From a checkpoint of a small mixture-of-experts model trained on Wikipedia: 8 layers, 48 experts in each of 4 layers.
Below are experts of layer 5 (counted from 0) of a mixture-of-experts language model. Rows are named router (the router's row for the expert), up (a neuron's input weights, with its number) and show model dimensions 0-127. Each number is 500 + 25 x the weight over its row's rms, rounded and kept within 0 to 999. Numbers have three digits each.
After each expert's rows: "gets" lists some tokens that make up at least twice as much of what it gets as of all text. This comes from a sample of Wikipedia text that the model never trained on. Tokens count by the router's weight.

# expert 26
router:496584490537531517501548478493503475500529530501511497491478492495544512452497535524512531483525496543505453512474535489491475519448519519445506498522547479533477438517487533504511515499512506507478476500487476501527506526481486506528468538522511483530511496482472530519506516484477491476507507518504489466477494469471489478523487474533547469519504530506498507483448471521510518476463
up6:519523460496518477556474493502530509549536500532500508511518488500485519496483537483515463519501513476491472489525503485502495529462538515492510476491459476475507509446478470486518563511497553469480536543510528464532487514493503514490526490479538552506499477480524519467509517493522478534465472511533500472501484506526469489443498475472516492507510501509490494477510473544540490440522
up7:485544511493553488496525497490535512506535490503527468498448487502529465590490518494501470491469499521527523499505503534550505518509494515527481507511461524469486494491547524545493498576493492485494509519473517466476501517507530527498500451491530507463495488514516514518512513517508511491500517498480467508513472478511511497539441491512535504530532476525479506528482513492541449532499
up8:487529482484541512497494479524477522487511514480540512516521487509497475491536535506475524475486460472497501471521532511508532440492488522496537517474510487502475493505530495458503488487485488540479480465534517507511551483538496504470482509534517487540459498462483472468476483487471512556451439509463483507490535517508526493520518485531487479510485491488543491514529465485501537520433
up9:487469551481519504466470474544503466521551490495458522542494489536472492514458478515490464498472492515515558507518513492520517475501482496503501501468524501501506498492534524481429523520550497504499521523500535478479482495462509478543469477501494504501459553471500475537510465491494493508482551511554483523533515486502488467504489494505492509486523437555506521497500494501526489512510
up10:460497502546482526453494485519467536474499532495504498509481503551513523493532467506510519523510461478526437523482495528495502455441514517489467456519463491532518533475488488452489488496525484479489513514507482493497523490445509489478497539510478456471532531503483450451466522507509513484465470518511506446501477506509468483506541475503515489516487504499483490493460505465473482486497
gets: "or", "ist", "er", "ess", "resident", "ent"

# expert 3
router:483491512487503496555535541516529460472529526518504503521456459544492483476509539540480488523496535496474486525470499500493488481492540536493466509515527504546456462528526502516526517545514485492506483503501495473543523515476563488553498506505503487526526539523491474481507468526448455491522536499499521495509475478500514517518488493535495474493546489527456531480524501505491481481517
up12:515514530461496530439496539517464538529463511506517502497493484496506513498510504490458464525537502531498531452512515512517451503534473536514486501494514548472503509520515488466462541479547472540529484522497507520533459468463485475488438531490516496505480466497485484488507504526521460501505508498492538460514504524506485478548477519466513516487539528513474513492548488499499490532498
up13:462503500512531501485508462544533497517515517499504530480497514469501493470509489479512478526506517506530518514489474482481474465484521517466506499539500508543448524496489468511553517532517532508430533493471517481448543500492510529492439515484504483477529502477500464533549495506492489507484465502493539503455439504493497535531488526513497508518502526541525547465497545498509497509496
up14:440464519511485474452540507498497522523524495516528481463503527530510529467520540515509495518508488516527485521508531554522485473498492467538554522495485502479519489502530490505461512459534502497533496495499458451494493489523463491516463484540513485485483486518499493478557439480491490482538473466525486462479519512476509487526481505500511491529475520514485520502484516459559530488486
up15:467551491480534480526514514515500538450497524457465526491495481503493477509487522577505533467492519479533493503489512503505550490510482542510470495507490499491481526488476524449470528519518499476483510448479525517518509520496444483475499479491541500486510453491511480497501531462529513520438509543529515519517504508552495510497483496524486528529515498512537479512465492516551520504511
up16:486540537525502495513518501496541491485492484453504463506501525519509533491517515479462460521466510481511469453504431527506549521498489513497508492491458520552542523504536527474521492490490467499485526460502523492459520511532491504478500499484440514534512466498525525513497489515469551506520507487539502504496530457525472492476537516463432503497514488464485505504488479519502476505468
gets: " to", " years", " year", " May", " October", " on"

# expert 11
router:440524492502523469525502560520510477460495523477477491528497490514488466481451523506481499525482536490471484514467480522519452512492543528488560479508515491522462463504532502555512490499525517505476488492483502487516546478447490531475498516467550500525488494508486495479504473515493485468500509488483526475512502469513523480472523488499528489538494523529464494476526461498493523468436
up21:528478492498547450508512476530555494520501527515483544517487489504502491510530470525500505499471497513473512520493506516521466508521495483466507463530544527472488487468482471480544444477508529506547481541470504502502478497483492440504475471472468534505488521508465498491493481528473513500476481488523514531507446507517460468493510515488533494522483493533505497542509493546541553452499
up22:461523542492506484500507520498478474483508546460503467511507518463465520551496528524506532513517429509492509479493528522498519471504485533486473522513497531549469505464500469463529517480506493499523474521504477468526455496470476522500502526460477533512503479521509518473498506484495486536489476549506554485540473462491512519486542461476477503534534466477519498489511477472539483491478
up23:456490484512510518536483451527494569528499507511498498489443513530497481524465539522507514515515499485506460514500509563492535504533487489482513537526483480471518467466492496488490505510503479486509485516503520496494481511514488478450503466474536494520530515502474522492502507552538503538482521469464496488525492515480474525465475568520444486502481515524526480563494522477482505528490
up24:525536476458526493460512475525527532469484501505518521494549500531484534481478528461500484503459493527516462510475477485536528530478510517500470522486442494466491524474520512471459473499526544514472491455506501504499485509507525489492519463503440526539535505493488482471535532522522512491494507513533486512568489484526544496513496493516513488496477529442495542503480505485478493476518
up25:521510503434506452464467527538472495529486513497452510506523512507528448516517482492505486532495487502515496473474484487448511528489471528507468466519493526500479524551509504532473467521521489474460494493489492464500490460453505513454545499550511523540465529499545489505511515490498471490513477551487492467533500532504472480509541534498510516531544518483495523484486514517504510506499
gets: " a", " an", " E", " e", " Al", " A"

# expert 2
router:502498475549527498533540495514540492465531498467487547465467483534464496487490529539488488500490549505468518484487497502503471505479527545483473506523521503539456451514516508530526510499510474489447460467476486459535509558501546480517500520500478487513502538509451483479521471523486484458473511528490501484519482483462477512492479469491491470493521517527505505485465464494469491480501
up12:527486481549483526504472487531501522529516500498474486464508521451507493475492472518504501492495547475482522473449461509442490496474453516496540518532488489461468507516529511513467547463540494513515541515482483487512493476515507526491499534496474489490508458500467495490459461484462514529486495545489504473485502477527510509496508564472525502474494535519491512514536530488516554480465
up13:481473496491506497502464526515453545519529490522504461504488490465465488510515515496499501494543470490515469509532494491475478528538489507494514433551525470456539492459501487450508501495540464477485546462500533522471501502482482467509467472537534529484534485538485473504490507520525499481551507510539496522500522512477488474453507503547459511486504516494487508480509527497458484512474
up14:548453510488485494488493494535528494479493546537480465475510515480470487497515508508469545504513485506511507487496487551496507515527464500492489545475491529501444538497513523509487469539522478482509469465501531536505496508482495486520476468524529483513501516490499519482511574511500540527504498520566486527488514503491488524497545550494514481465497517508530443549525493495509468497452
up15:498463502440469486462515477492539517518477462524504506521533504467542487510507520487500502537458452492504485523511531479524508471512482466461514479497510482528512488492531507491483534500506487513522524534479478522517448456498485460525517486513478513529493468456525502525526507515511508536532489509515490485470447527474522518471480521468484494544428454501495512474480523511476496460490
up16:473488495505492458503515472512531531457508480514558470512487542524480490487516532476499484517453479487450495485476534442475498518498510464502520497550478493491565535480491469512536505571496504488493457466501480515470484505507468508497492525504511513452497509487526513525479469531487481494521513483506480500485520521484468476487496545505501533533498487505473505458539522470517526548508
gets: " to", " for", " not", " that", "ed", "ly"

# expert 36
router:437516494492473493533506506513507475468548520483467518492526475496455491466494484517490519486521513556496450503479488510495448503496538507456540445534519476508466448527539461511490460519486495502497481511483499503494487499491494514500503531502523490545537506515478454485514491523495500481494510481493451516528534478507484483481495474499473518529533515570455501518498478483456475497496
up27:498531494515482533550525511520481475509503482502528468486495495531521507512492471500496516514539476531523489510529495505517514508483508478487546492477473533440539491467496456515511551508469477472509491531502530519493491502541467551476550470507463468520491501509469482534488530495533531462531498539525511544475514517453492508543497523493491500536515496507514510525467507464543459470476
up28:549489524533480541488466498553500487482525478513519494505498475507486476516510518467497506481537458479498476501486482496476491474464437508512513539559469504479527546481491516560516511474498543507520492530491506482466517517504535507472465499482481542546473553489510491535499519498522506465519495441481512571472476503490481486521512497496504482487492493484488473541505520518491505488474
up29:472503492446526508453453458511518470496485492498487485505498543492510554481488516510501486516500548474513473532485509483505498536524560543497509478509503524540466505565526482469503475520507500505472490489498530445432487503480511518469500495457488509513520506492517534523480517517486518486491516525491436527486504522527504516453525487522545488514530519483473524485476507525507490500534
up30:553491508479508479502538472466534485537527513506526552493513493526476469478464466484465459516495513498497468505531469483486467467503499502490513472500463528524504532509490476481539509506532495529459462487502493521504487466459503524524463459552514484532488528503543524554556528486495493523531500509507534544516525515511529483515546521538494516503502498493517497476503492456483525513495
up31:487538506523518458491477531476493501496553488540473487502488497501517495496524476501492533494490501512458463492539512462464537501494503502539525491496447488458482513518481469486481554507487487509493486472509484517520476538504487476487491527483542482525522488509484470516511492536470469542465488582493437533516551497496485524465525525534483530525533512476493497478501494476473475520495
gets: "-", "\n", "\n\n", " Country", " Co", "ation"

# expert 22
router:474566466491528503486523534516513508495510537472451485452454476513493467466456513552528511485520553487479463516488512524505515525455519512447522496512524479517461476509474470530516519492493487489469476496473454489500530504472502516490492511497495469531540508492461482500512502524535495498483502511508470466547500471498492475493464479487560516496485496534488496510489512543462489495523
up5:513475490510495539443535478492473489521480517511497507497502468463490469502482473483463477526543497449464494468551490497494481502500524486502473474464536486475520480525437467471475518509532482508505556494498507498473522494480510483502450527485515512509477468516494546517507495528469516458469476470540555494516527529484497526491526480531504458451451511490506487474511505512486500498487
up6:503481487471481512465529470474506500489508540522503500450474548507542523490543518513465489486485490497446534479510470470480491448488525483474543480537532503486514454509480446481454483511486490536471505475490481512504475504483487553492481510466444499508493498506530465535494499485508489497533485502498550466481509457510455476502501509556529516524508468533526509484492496522493483485497
up7:549461493438514513493517471509480491493418482503511508493503528494511518476490507516521539489452504539480493509530524506494474500492516489468510465519483556437519505488483519503454512515527480523503476489518486512515509486482500529474534504527493456523507562484469517532481459505498510531553520476488524498514495502529513483500521514530530495500482500564533531528520492508514510468526
up8:472491489468486500529489504495540506466502488529493504522477486450495487516508471532521494525497490494528499497519469473447489525517495559494513456530493526490505505489531491495533516558497475478477509485493482496465453510521541517458511522520503539511485445463504545513463536501517494513467542486488514456519514515496485496494460490508476492539545510524508522514550490474481507573500
up9:467490522479490508485453537476521521486517510487533503511445509479464497493468536540479475493522534483480517521482524486488522498526542518505482452502506545493498502502494419527526511497516500494487539519499485520490523487498529503536445508507490507481473508484476501506507500529496511456549536453497491496524528524522540498519493453530531529505493473568492471481527508486497551482491
gets: " re", " s", "re", " trans", " un", " res"

# expert 35
router:501544489538505507510535489520539451495509492481472502524469476508520514510493509559489533500500508539488510510458501515495447573477541500480499486512500525512478480536489489518517553502503444495512476508464418517537515513516509466514486519517508498502500489515456487501508515495491464496481498541530475480514486495464489493450482497496500520538476510504530563505486481515473476478523
up18:524518478541507497504503496540523549536498472506455542503467504479522519489505533546482465489466532498504484512535531482483493534507492507444480492514499483490481517514504514495489500487484488538463494508505483492498502557572531457502466490479526527526464499577530528532557496528504510488524499487556505473485524490485521455497509479475472507534524494494506473512508499507507512507512
up19:486458517513507459512515494476520508453544504514482494490440474495505531498505488501447490540528502441465482455542491531465495498531529495535475468486504498518550488495484514468476514488475475519480519451453446529524519464527501513505511490486501459510493504524497505469541456496532499480518496466478516445489513487495519478463501534500544489506477474497492493518523480502478505501483
up20:482531547532477477442518471496527518475539471505523462486540470498540489541525495497515543519522488477454505488462509471509560527457520521495494509498521517516508495545482545505488501502496475502528551531475494491531465478497533516482533543474489512509496500489468471488524542503515489482452476483516500460492477499475498516514517488476479535458491492513479529532504511548499480489480
up21:496524525519518511472537470506522533447519486491483533501511523485496484486491511548525511479495468526493443501494524481510493536550505484471492515523466509524501498503467523499500487498518474515496502508460537515498482497460480479472554504521509514488515491511503515524476539504444472525507463498519492487451469511576470459523515481527521487525528470519502489493528497543463470470446
up22:525462501460521536498489518448471486468505557501542497533498461532524508454467531492516591535487504482492479473518529486486504521487474482533470473506472488522478507534481486500509501471484467508512479459494510477468523466485474494538461488451503503497529509487493460495529559481465463537516494486495501518507520508510494529515505526476539513471487501501517480513495500491520518508478
gets: "g", " be", "ig", " He", "ust", "st"

# expert 12
router:511508503504471498482514515493522467509524529485469494500464458517551489487453487540468523498507508497463501473466498509480499520514543499489516508522538495527504459513503515514501506538524441503495493490481450520525552492513488500481463529526480471526506477519459481518521472521503440473503489518504499438496471445480523464467450509464515486508496517497492509481487496546463479454479
up2:462482452494506490532484498499483489496514527507499507505525513501497473533468497552453519499523444515488491535480503496485523534480536473493520485486488483502553490491504497492513501489486539484497506489434515520533467509526489476511477455534505533476517515481499505452479475470503490566517497511502526466510486513512491501503476453476474462478503469515457544457542501546469479462475
up3:500523500540508533476499488497484541508477479504504518472486475511519475473437498466463484510543444526501507506501499514468512507482525506501521456519479455486505488510470531451489506493551480536510475490504481491506498491521488516455487460544505481552513526469484503524494513472476520509480522517524536431513532455458503508522444474473468514510479497523476474497483485536500494517480
up4:446465507556520470480495470533509545516473494521480525534467521512505465550462504516489523502495497497511518537503526525455447482514530525519513501539488511487502493498529496510481534501507460508527525521460494518473505499494470512538488475508538478484522479538488448490540520527485496473511485515474445487554492518478538471500518509473506487490522476464520480515480516526474517471527
up5:503521458530523516514526477471529519481587509495480505512498529525539477480471483486471489481514523476473504470500459513457463480510522456487504499480448487471525491503519495472494491514499491528455458457522508522483488504515516520463463502499489453496525504513504514471478494488511467475524498505509497557491511518475487492521453527493506469447508510480556510502542519505491524470459
up6:500520503543508540515500468482501511496493492505475541501523504505493504480464536474527479516525523465487479532500515479498561491514536469453479513478472458525524485513482523539500482524497501480487512487474468496538470523441508481445448495483488495500491527462498524516497439472515499517502492506503472434500514512531515538517479497474496551489488533491463506529448508515472481470503
gets: " st", " St", " h", " w", "ro", " sc"

# expert 4
router:525563460520496511535521496522488497511516521475457528493462459551516501487482499529469499499503547489495487479510508492502462504496515520450536447546521464535473474541502529546526476508501481521499488501475497506528516517452512487505446535480507522513514548471493492507497489526492449478491502487518512470506523465500477497536477507477509482488515519489493522493492487551507494453450
up5:500467481448550492498502466534482530486483512548478524475484463532484527492537521510454509539480484504513531512544459546545541547473524486504503454537496506490531516554537493495509480457516462505486502470502530489560503504498476487508503487489504494472479534508514498475484480490456501498513557474514495517529492504493526508501492513513494469485468460521490508520501495505521463473477
up6:518516545534478506487500483482524512503505523518511498472517475465532448534493508530502532540480550486515494482510495502452534503458547446479479478491469468535500468523472543521488495484521521529539559510506500508529485488486472483496525507529506473509518495484508485499505510525487473483475504542497513425545501502506495504529477466457539500487539519526511507484488461478515516466507
up7:521525509500508503460519512496469536478461526509494481526476509531498453477483500544530546532497504494508486466498499499493492502473505497494490514489478515473528536522478495515470501472513479526493516528479473451483512491453515467464472537487510535542452490473501482460504562556492542495492512505505514462508537487509509528493494445496522523482526531544531474549486500490515514472455
up8:490551517479543456518523475516495506532521515480480509447462552519510551488531522484497512501488491471470498482501509489523508474468507522541540500534488520462520507488491510492497487498495483508456494502508515517536505516461507485521499522502511476521552539495473521509505463539492516502457525485516502483504542485500481450485480490449540507502490498522489491537536450489553520456457
up9:519489495504478556474496537513512524485519522522497509433491496540551519506503525502481491478506471481497508504502524482479529465466529481532501496481493505454467499522474511494476477523464500534486494497514510506502531489458478459450476511494498511521514553488496515538519505478459502505511431529510458458497520497428462525522506533536533525481535479524493488516494481483472505497484
gets: " pr", " Gr", " act", " ac", " acc", " ass"

# expert 7
router:467497454498489483495496496515493453539526493499495513441506471509482471513494499548468477506532511539462459462486512541475477545480501540504551479479535471504486504542536443528529512518533464458487501499509507437495528481468531478528466504516493470520482522516502476494523477512488462500501502533508503493538489496462519503469494490508510496505513534530492484491479484516481524451484
up18:504506513483497547452507517507528505513472517490519521455471513487506468462497506581508490489475533460472480484525500479478527484527484484529460506527491471493535509484538500472471523554516518512488513472522499506453560556503492474464469448453511488513477529532489492529478454473473503482498471473530486493507507500505492504495483518467494544524518486502504484480522514470524505512498
up19:482542518462496449499471476485535505506512504490514502471486512516500455512497519479496510470488474489503502516453458486473497510510503494474485524453497487505506525488517478531462557536520475502444541488515502504487449512452532489492515498458514511498536529533473475472501510556561493470508503517495466499506467545531502495486495538489537519525468475507501541506527548472477498498512
up20:489460492568518514497523520490483492494511517539493487492512530475495476464493521495492469494518516456481511490463465540463538481509467484547473442475501475474526505465506505541516531535500464485468502503530545503472518509501492484525482488503542507558443564527461480488516498549527487493486509492492460509507529505502500503509525530517494528494472513482510519500476510497468480478471
up21:505520482526519503492526527497544475516497471558510495500524468467506493520555514499506532495477472517512513481484528556503525494502507505499532475510493451478558518497525504451547528535539486514503455489457504528488523489551510528529502459501477479506499519482501519489533502511488520543495526509466515506536486518511535504553514498553467498507510484452492532499517528524523514487468
up22:509509479524511430526520448502495505548460504496515513514479467458496491517522500501483491494492540489532482522522515501485450547524520488514449467532487524514505522557486499527459527512517490525536485480482485509498460494491528517506486513518514519492518495494456482452484527500523490515492478426494466506451512521485521489494496480525447532493559516478498515480475497520513519521507
gets: " the", " p", " P", " The", "The", "P"

# expert 23
router:489499508485501494528537508539500491459502504505512498492482477528531469513459532513465522518526495477472458476479483523473466518496504536535537495528524523523434509518533479488513513568544454485484464460489482491519558503488516517496495515506553492511506523495452500463527495478510501455521522480496470520521457501473509503473510495490522482473522526522477495494500517519452471460481
up21:514501505462494500464483465507521534512455542485494483487530495541499483491501493523476494529488510465523529483517504489470490485492533474474533505536456469496520500532469480538514503552496503470494492472458488529414517526479535523488482530476519517535496520495478478475522520467533525482440521458475462496484494551504460502532464527515526514484492483499477503497490504500497535515484
up22:486534513533522430478463482495497498500529488478522476503485527473489505491528475480485517529503468497451472449493509531500451542549512506543507482470530520494503499513482497531495495480518488498519513497558508511479438463528529477478514498449494464522534538522535504497560491522464507473505469489478509486515524495482541481502475523538536517509511499499520514519517502481505520512536
up23:492479510510507489480472484531484505518457539515469489541535473563503474481509483501507482504496502503518459488514486489492506483534495547513477554528466491500527501514523454489479443491479524511465499473478481510504503509499451493514473515504505524505488502517530496544475528505525499485473482532522470509508547574489467464478473507545493504526549481468502532537490512521475530451494
up24:484484516495526449501527503550492489526436531519463532480487512510502521484480500505495512525516455514549477536486507533520518479512533495502507458461516519489488514521493509478532473512510489484416483509512491511478462466485496507491496519558511506511524495513506514494495492476475497504494460497441458490492550464496514427518454509488492520494491541516492488465503522499504473463500
up25:526499499476478513500521472486489529518495478482504536533488501506553481497515536510533504548546531493490545465514559520495492530499523517463515460539514502494472502495518489484507503560476477495469488484506489501465534506515472463491492492478539521513485533510471495459508459500511488470525504500448485517451495480454524538503520523542516489497545478532502496523495509521499518463437
gets: " F", " f", " A", "F", "f", "-f"

# expert 32
router:479549452500498480490514507527504507496541523502483477468498490519511492444502508521466501463509499525451484485474508534465486505451495499451522492525502466512502463505494470485526523517514505517453496514484449496568500510526489458495464511483502526538488514496505499514505495501486466516472488517498441464540450485486476455485474514487551521541501511495486521505489478544482471463492
up4:465516453477490519534508504478441495514486503529544511495518536497530501477501493527473497496559535510470532499503509501498516436524495535525529512504487509541478495490502510450484498486469458535462477518490483479495498540512500483477489498511529511509469480463518476500487502526467512458550487542497490488522518512497459521499525528505545498509449495498466533522494508525503442468460
up5:537495516517494545499510458486497519486555495505453519519461517506535507486515512544488511492506507472456466473500503489459491513518489502490537500493499481463525490574469513536507477523513521490469550508435510467493526529496528506490485498522485551531504492497467474548502532536511481513450488501502475516504505497510461516520480497490488507497546513547460497494507501517547479505544
up6:470515514510546484515488484517502485538516516499532475524482516501486545475502485478550527492507478457491455490517517532517484485567478490535506526501473519485525471537490476477501513555514511491485493539488530474534484529494477505531487472498541534540461502497496508542488506518405486511486476495517519481493530504511475488496514505490516497467467463514533477513527474491444487494496
up7:502498504515484522509495468499494454518474546536431521492494477511476487469494474527469480462473468480516553492481524466531550493492460524509500510533510536540487518466549481508521506495458473474482523569490509529505454492502528472528523484521548495522521503510500453527492527477475504516516481514515514484506488505495519500489480484506536543500502491511490462507488506504552454511497
up8:500497488549494469486478510458494497492491500500499475534479482480469499529551529522530536489532491525462511535532474524512482550492477509517506488514476517510510485544485462498462534463545501524484492543481491464511508520516501492468462535502509504490498456491519516473492470460429522532517463492496516484535507487494468440477523489477507510526479496531520534482537502530530529468504
gets: "v", "ac", "iv", "qu", "urr", " prov"

# expert 25
router:467510516486499447536491554539527472517516546452487516497497463519524509508465494531505503502494518507441491503459488548499471489525530574520541503503504489538471473503560473529540497517513477488504502504499480487497553513486498501527472490522520483548487501534457466481508458507454504504496485503512503484523510481488538499486507506473516471527507531516465515458514486495484505499491
up15:520512504518542502480492488526534463546511487536447516480482505511522504498513507484533497497493449456508486516497461510504496485542490514469474506528519468528465478487481553539507512551551509480434509525485518497457473510488482488521480511498508473510541520486493461496523481494492509511450506499534498500484476556505497510513441494498529534511483487463503492502534533524556510489500
up16:453521489498524498500525514512550542474497522499540479518435510488504458487445525479506491509483510470490484486481509513505551500486491490540489528515472488535497454488542491492500478511499495476495491495518482508468520516474530498485425449468506456497458502469455490472488469497490517505496489484483485542523463507525493508494486502516499524477466546458499491523519522437477509492471
up17:457526473533521468509496480513482489472543511514494482534508580494453569485480516461486443484487495497503533525474484518492511509529525466494519489505503505506494520480523487538490537493523490481486473521546504503490489510495504491494495483489447440530517524514498475522475492499469510540504489475486465495498521525539526497478497513542544491473460548498532531480502492494463532500487
up18:513503505475518500463514514546504530521483495545518480490529463475506503543467515513486520525467502488509517480465536562511521518497496520513509466541452473519489487483495496476551498531532477445537455475494457482523476466485539544474514476499500493510503530469491508483511560496498497474539513491484506554500491504504529499532492529529455543523502501494474529497515529501532487500492
up19:513465481543512495504524484500497490534496511519527439492494509558476518500495523489508497477472508475451477499470493556469493474477529507519501514501425462470515505472526483478529496499479469481508488486501482499494503479530519535537492523481544472557512534506476519511514507509511488510452507500515454507525510511511545526514514543488517490489448530476560449509522508474489497495500
gets: " T", " O", "ro", " U", " Wh", " I"

# expert 15
router:505503472505511501505547500557544475515503535500462508525490452519512492474500466508462514540492501501486517481464499532494450524466505497479532483515534488510457473498521480539531509497512513508500495477503514471520511519523512494497480501468486496515507497517523486505558476527451514449509508530518523491536474453497464428477506508508512533520516477491479520488463440513450524474484
up10:473504485534515499529438516489448424498517542474506465505477511505482507495500505489518442488537466480487507471469491504472465483501492501540517472505513503507462544473471476501543470494513496500495490540541517492512479518516464497508513500492534478489541491521506496512502518469496458442507517540500481471504515472477497507457522494519507546500523519498473556504538513499465508468476
up11:518477446501519503507526528492539501477500512530464517523481493483480497480461504510486510523504470524525524561500550509439483502500501521498521472496501479497465518515484542503515440472486500507518448540469501510516499495548522513500508525506524506487491498516546457520508522502509511487495480466469469486538481492518550451471501470482528501451455536464477494495536453488490508508486
up12:455471458516507488477449479507499512514496472505480492478511492537479463465506540469505507472470491502485517491526532518525506508505457497493500473554515528515521524481527497581477519516522522483478481524511454473524484561507452510473519486529499477516527534452525484501497500512481524542469532478487488493478483539498499494516502498513485512512525478464476466527508457541493513455497
up13:483491473463504498524459500485482506499494512478503503523557500512465475537489501462476535509524506490508538486487470542456472486508504505494531528508505536505478495518492474498502490491442468496465536504548510470481511502550454485471462492465511470532467502517515461440456529511496508496474467511468483516516494484486513493482489455455499501475510470532483550499518475455499461491490
up14:494563460501511519510489507449464521495496500536509500527493470444481481497468502499470504532495479474541450473486544516480525514533543488494491493508515508488508502481518476515481502463494487468460495522537519486501488513524511506502473462496516486500559542453546504492551526494492501510526526481499486496480484533510454472545497456467481529491516473513503504539474483501446494468511
gets: "l", "ad", "h", "id", " stud", "r"

# expert 6
router:466496484530529472510531526513537484471526486479486530469488461512506472499483494519502510499515555527487457494493497517503471518443507543462538488538523493517464464543504494512531519535503472481450484482478496450519520530490531464520500513523507467504478533508483497480518511509501477473507504542449519449517489502473487501530515437504526469484515521542492497480468505485474509471477
up20:445557494469495527491496518504514473478510504512505514482462508467558475472515479511440470509509530492538494484492520476475481509511450484485488490467487516502465508491467517465504489493497495474525496496494512546467501498499429477468491492515505505481557532525502491520522476541499555489493464496529503531481502508474495455516476553546514497479483496472513492532491524470503548485504
up21:574485486522506493522479453475515519518514477516514501493575511465485500505465491479500550485521510488514487545494532509502503500485499509514490488487490526521588560538518473485518504488514461535484496527490491537514489471480514510528497484521507523503477529471549485479474531544514485507531480531514485490456483493532530535474513500475486491497513494552494503506475495535517481506473
up22:531475506497499504486516506541503514471480535483517471490484516463530531524497451521509511564499493535521524501508470515508503500480518494493440510533513480514537512487477476529531531481502454473523478514476468484497504534496473493499462525455531468446532499532503479456494457491538507517497494524493532479428557493524497485522491505492477475495508490452510499509539475514501466515495
up23:507493524485523525506478491483460473481473490534534488499547515483478496552542540509444445513541504467494487541499518467466494514491472494471494523464485480519484502500453533493459538512500472507527515517479481514488464527534515488482475470520532473444517492537486512534504499523528506506497515468496510543506474491516514525468489471540473504453548477511462514484507529508490497511512
up24:516526537467507518483474521511505483534491553522466504518505509492475484515522537525562519518513490514484510499515549469517534497522495485473514536481499505469486498468489519531488512529553491515488501514510499472500522498478485527482525506439517459474551490492535536521500500523452556511515489507509567464534491521529521527507521518498489519513546513542501482502545520501457509479500
gets: " the", "ed", " his", "'s", "ing", "ated"

# expert 27
router:459534466502511465492527536521511486493522571512498523458479520529514500461517525526495532508539515543486481486474503498494520505469515528475501523528538479526462445501533509522504533512519486480475456539495500485516524505467521478510465503498539468521530506461477507444506471492495466510493509527476510478484457483462490503502471468499500476526525539532489537482484503504459463512493
up7:545538524491528483515517563491502505484518499524494455490446513490509513482506499480497479525549493462485491488518485492478490509486518504455499476516523513533484518496489483526452476529543476507486507488511487519533426516499456526482531500491501494482521493462525549502541491555483504501476495527533492491518515489490539475529539521490498543479497476437461456505504489521514504529480
up8:493485523502497527508520540508508430443494518529487502466460472500502493498459494540522508498529497482521518486524503489493518505497523493517520521511481482504533523453539541469480480525488464530491499490535520518505515509509464501434505484493529509516512515492467506497505510463491551503499501466489530541517507479496529523463518586524505509498516435530508519482482524474493470531470
up9:492499424504514503468547490527527558534511526463515520476530521510523493512508504477518479523485519497489468494490518477490546469508459510485503458521492499523518558488475514469489506507474522517524532468458495458539531549487450478498504459503488490469510492517523514470474505535507493499497514521503518486508480480508481525497493502457542434482500501476504467471492519506485506461543
up10:466511480500529509478473474537499487492469486477514508481498494515525528505474529477528532491488529469491563542499521467517498480536515467487486476537510465510522460500460496499493514489533535482474504545491486520509481515501517482487437505494498484480474477420479507529476504517495516500505534474496488487496531508514458508538506483477528445559509473509501528474483454510477538537485
up11:473476582511540497536523510471496519507521476517458526453515519541505539487484466506457528503472501491441507460481509469507513524506474502515545529504543490478469503538494515488444441478493479474487484503505481488497478511494513462498471481507513494441494484497496507545557509500527482515518519525525503497482499510521516492511510487507513537478515488471509466501480456517516521469513
gets: "s", "es", "ers", "ations", "ies", "ions"

# expert 30
router:461498511508511498488555520512519480494522499502520520457487502519500459477497516494477513499522503525499435473458484492531471523447498506448501478495522478520448460501543481534529515493516476459459466493501514472538546496472500506509460517522511461502458517490501520505518472496512493459504523487496515470500489466502502500483488433537517485540519537539495523500471508496470538471490
up2:517507498523483465500489508553563501452510479520516486518501494498532466520508483465480510484514542522474482497492465529483456532478513485491546477521478536523531551463495488496518509477521506510497506496468528487531509558441507484539483496464477464496484524521479525495427508516514521507543484497514499489512496480513518509515512530488510561503532494535485447511501465495517506502485
up3:545460554521481458545526492508543512541502463482512503509469477534508492445502502517518473495506534463490533525456491515487496529517466524478540511530479493459492537507500488465480499502456485504505481472502511447513464546508529517488485518490521479469497512476450473498471505503517502474509480473479453522485460521509453498505507489475512528481468518473496516550496519499491483525483
up4:446502443473486483523539488495464534469542507494483527450491514454504515493460498488487474524483495496486494488531490510485564519484541497433534526505505517528506464470469452536482514463518479481505466490502483513488498501504472474502473511499469491511510497504538501475506502505512521495507514499467499478500550525474483532518462511500510434519509465458503507482532476521461500489532
up5:504516513525495479485503535535464489484512480502452515486483516523479528503527453519497469501497475489490528501483515483526519521497571509492520474484523507452521550512498508487504501504517538499479499537528488511505498487529506513513474512536491513520499512458531497464502482489487490517479497495477467479460534509455525538532512459572538460528495485512489484563493502514569452483507
up6:493526494489535510502476456522507473547486512499503538495532482477532495503507543480495503507492491539533486498511518462541508480432512499515502514540502491496532505495465491501477511469484552487510505490476515467531485489479505531484465502499464465492486469489490522488507484509485527532471535454526544453530495556478486515499524456548493501537493468541494525485538485525502518551465
gets: "ial", "al", "ic", "m", "ical", "ive"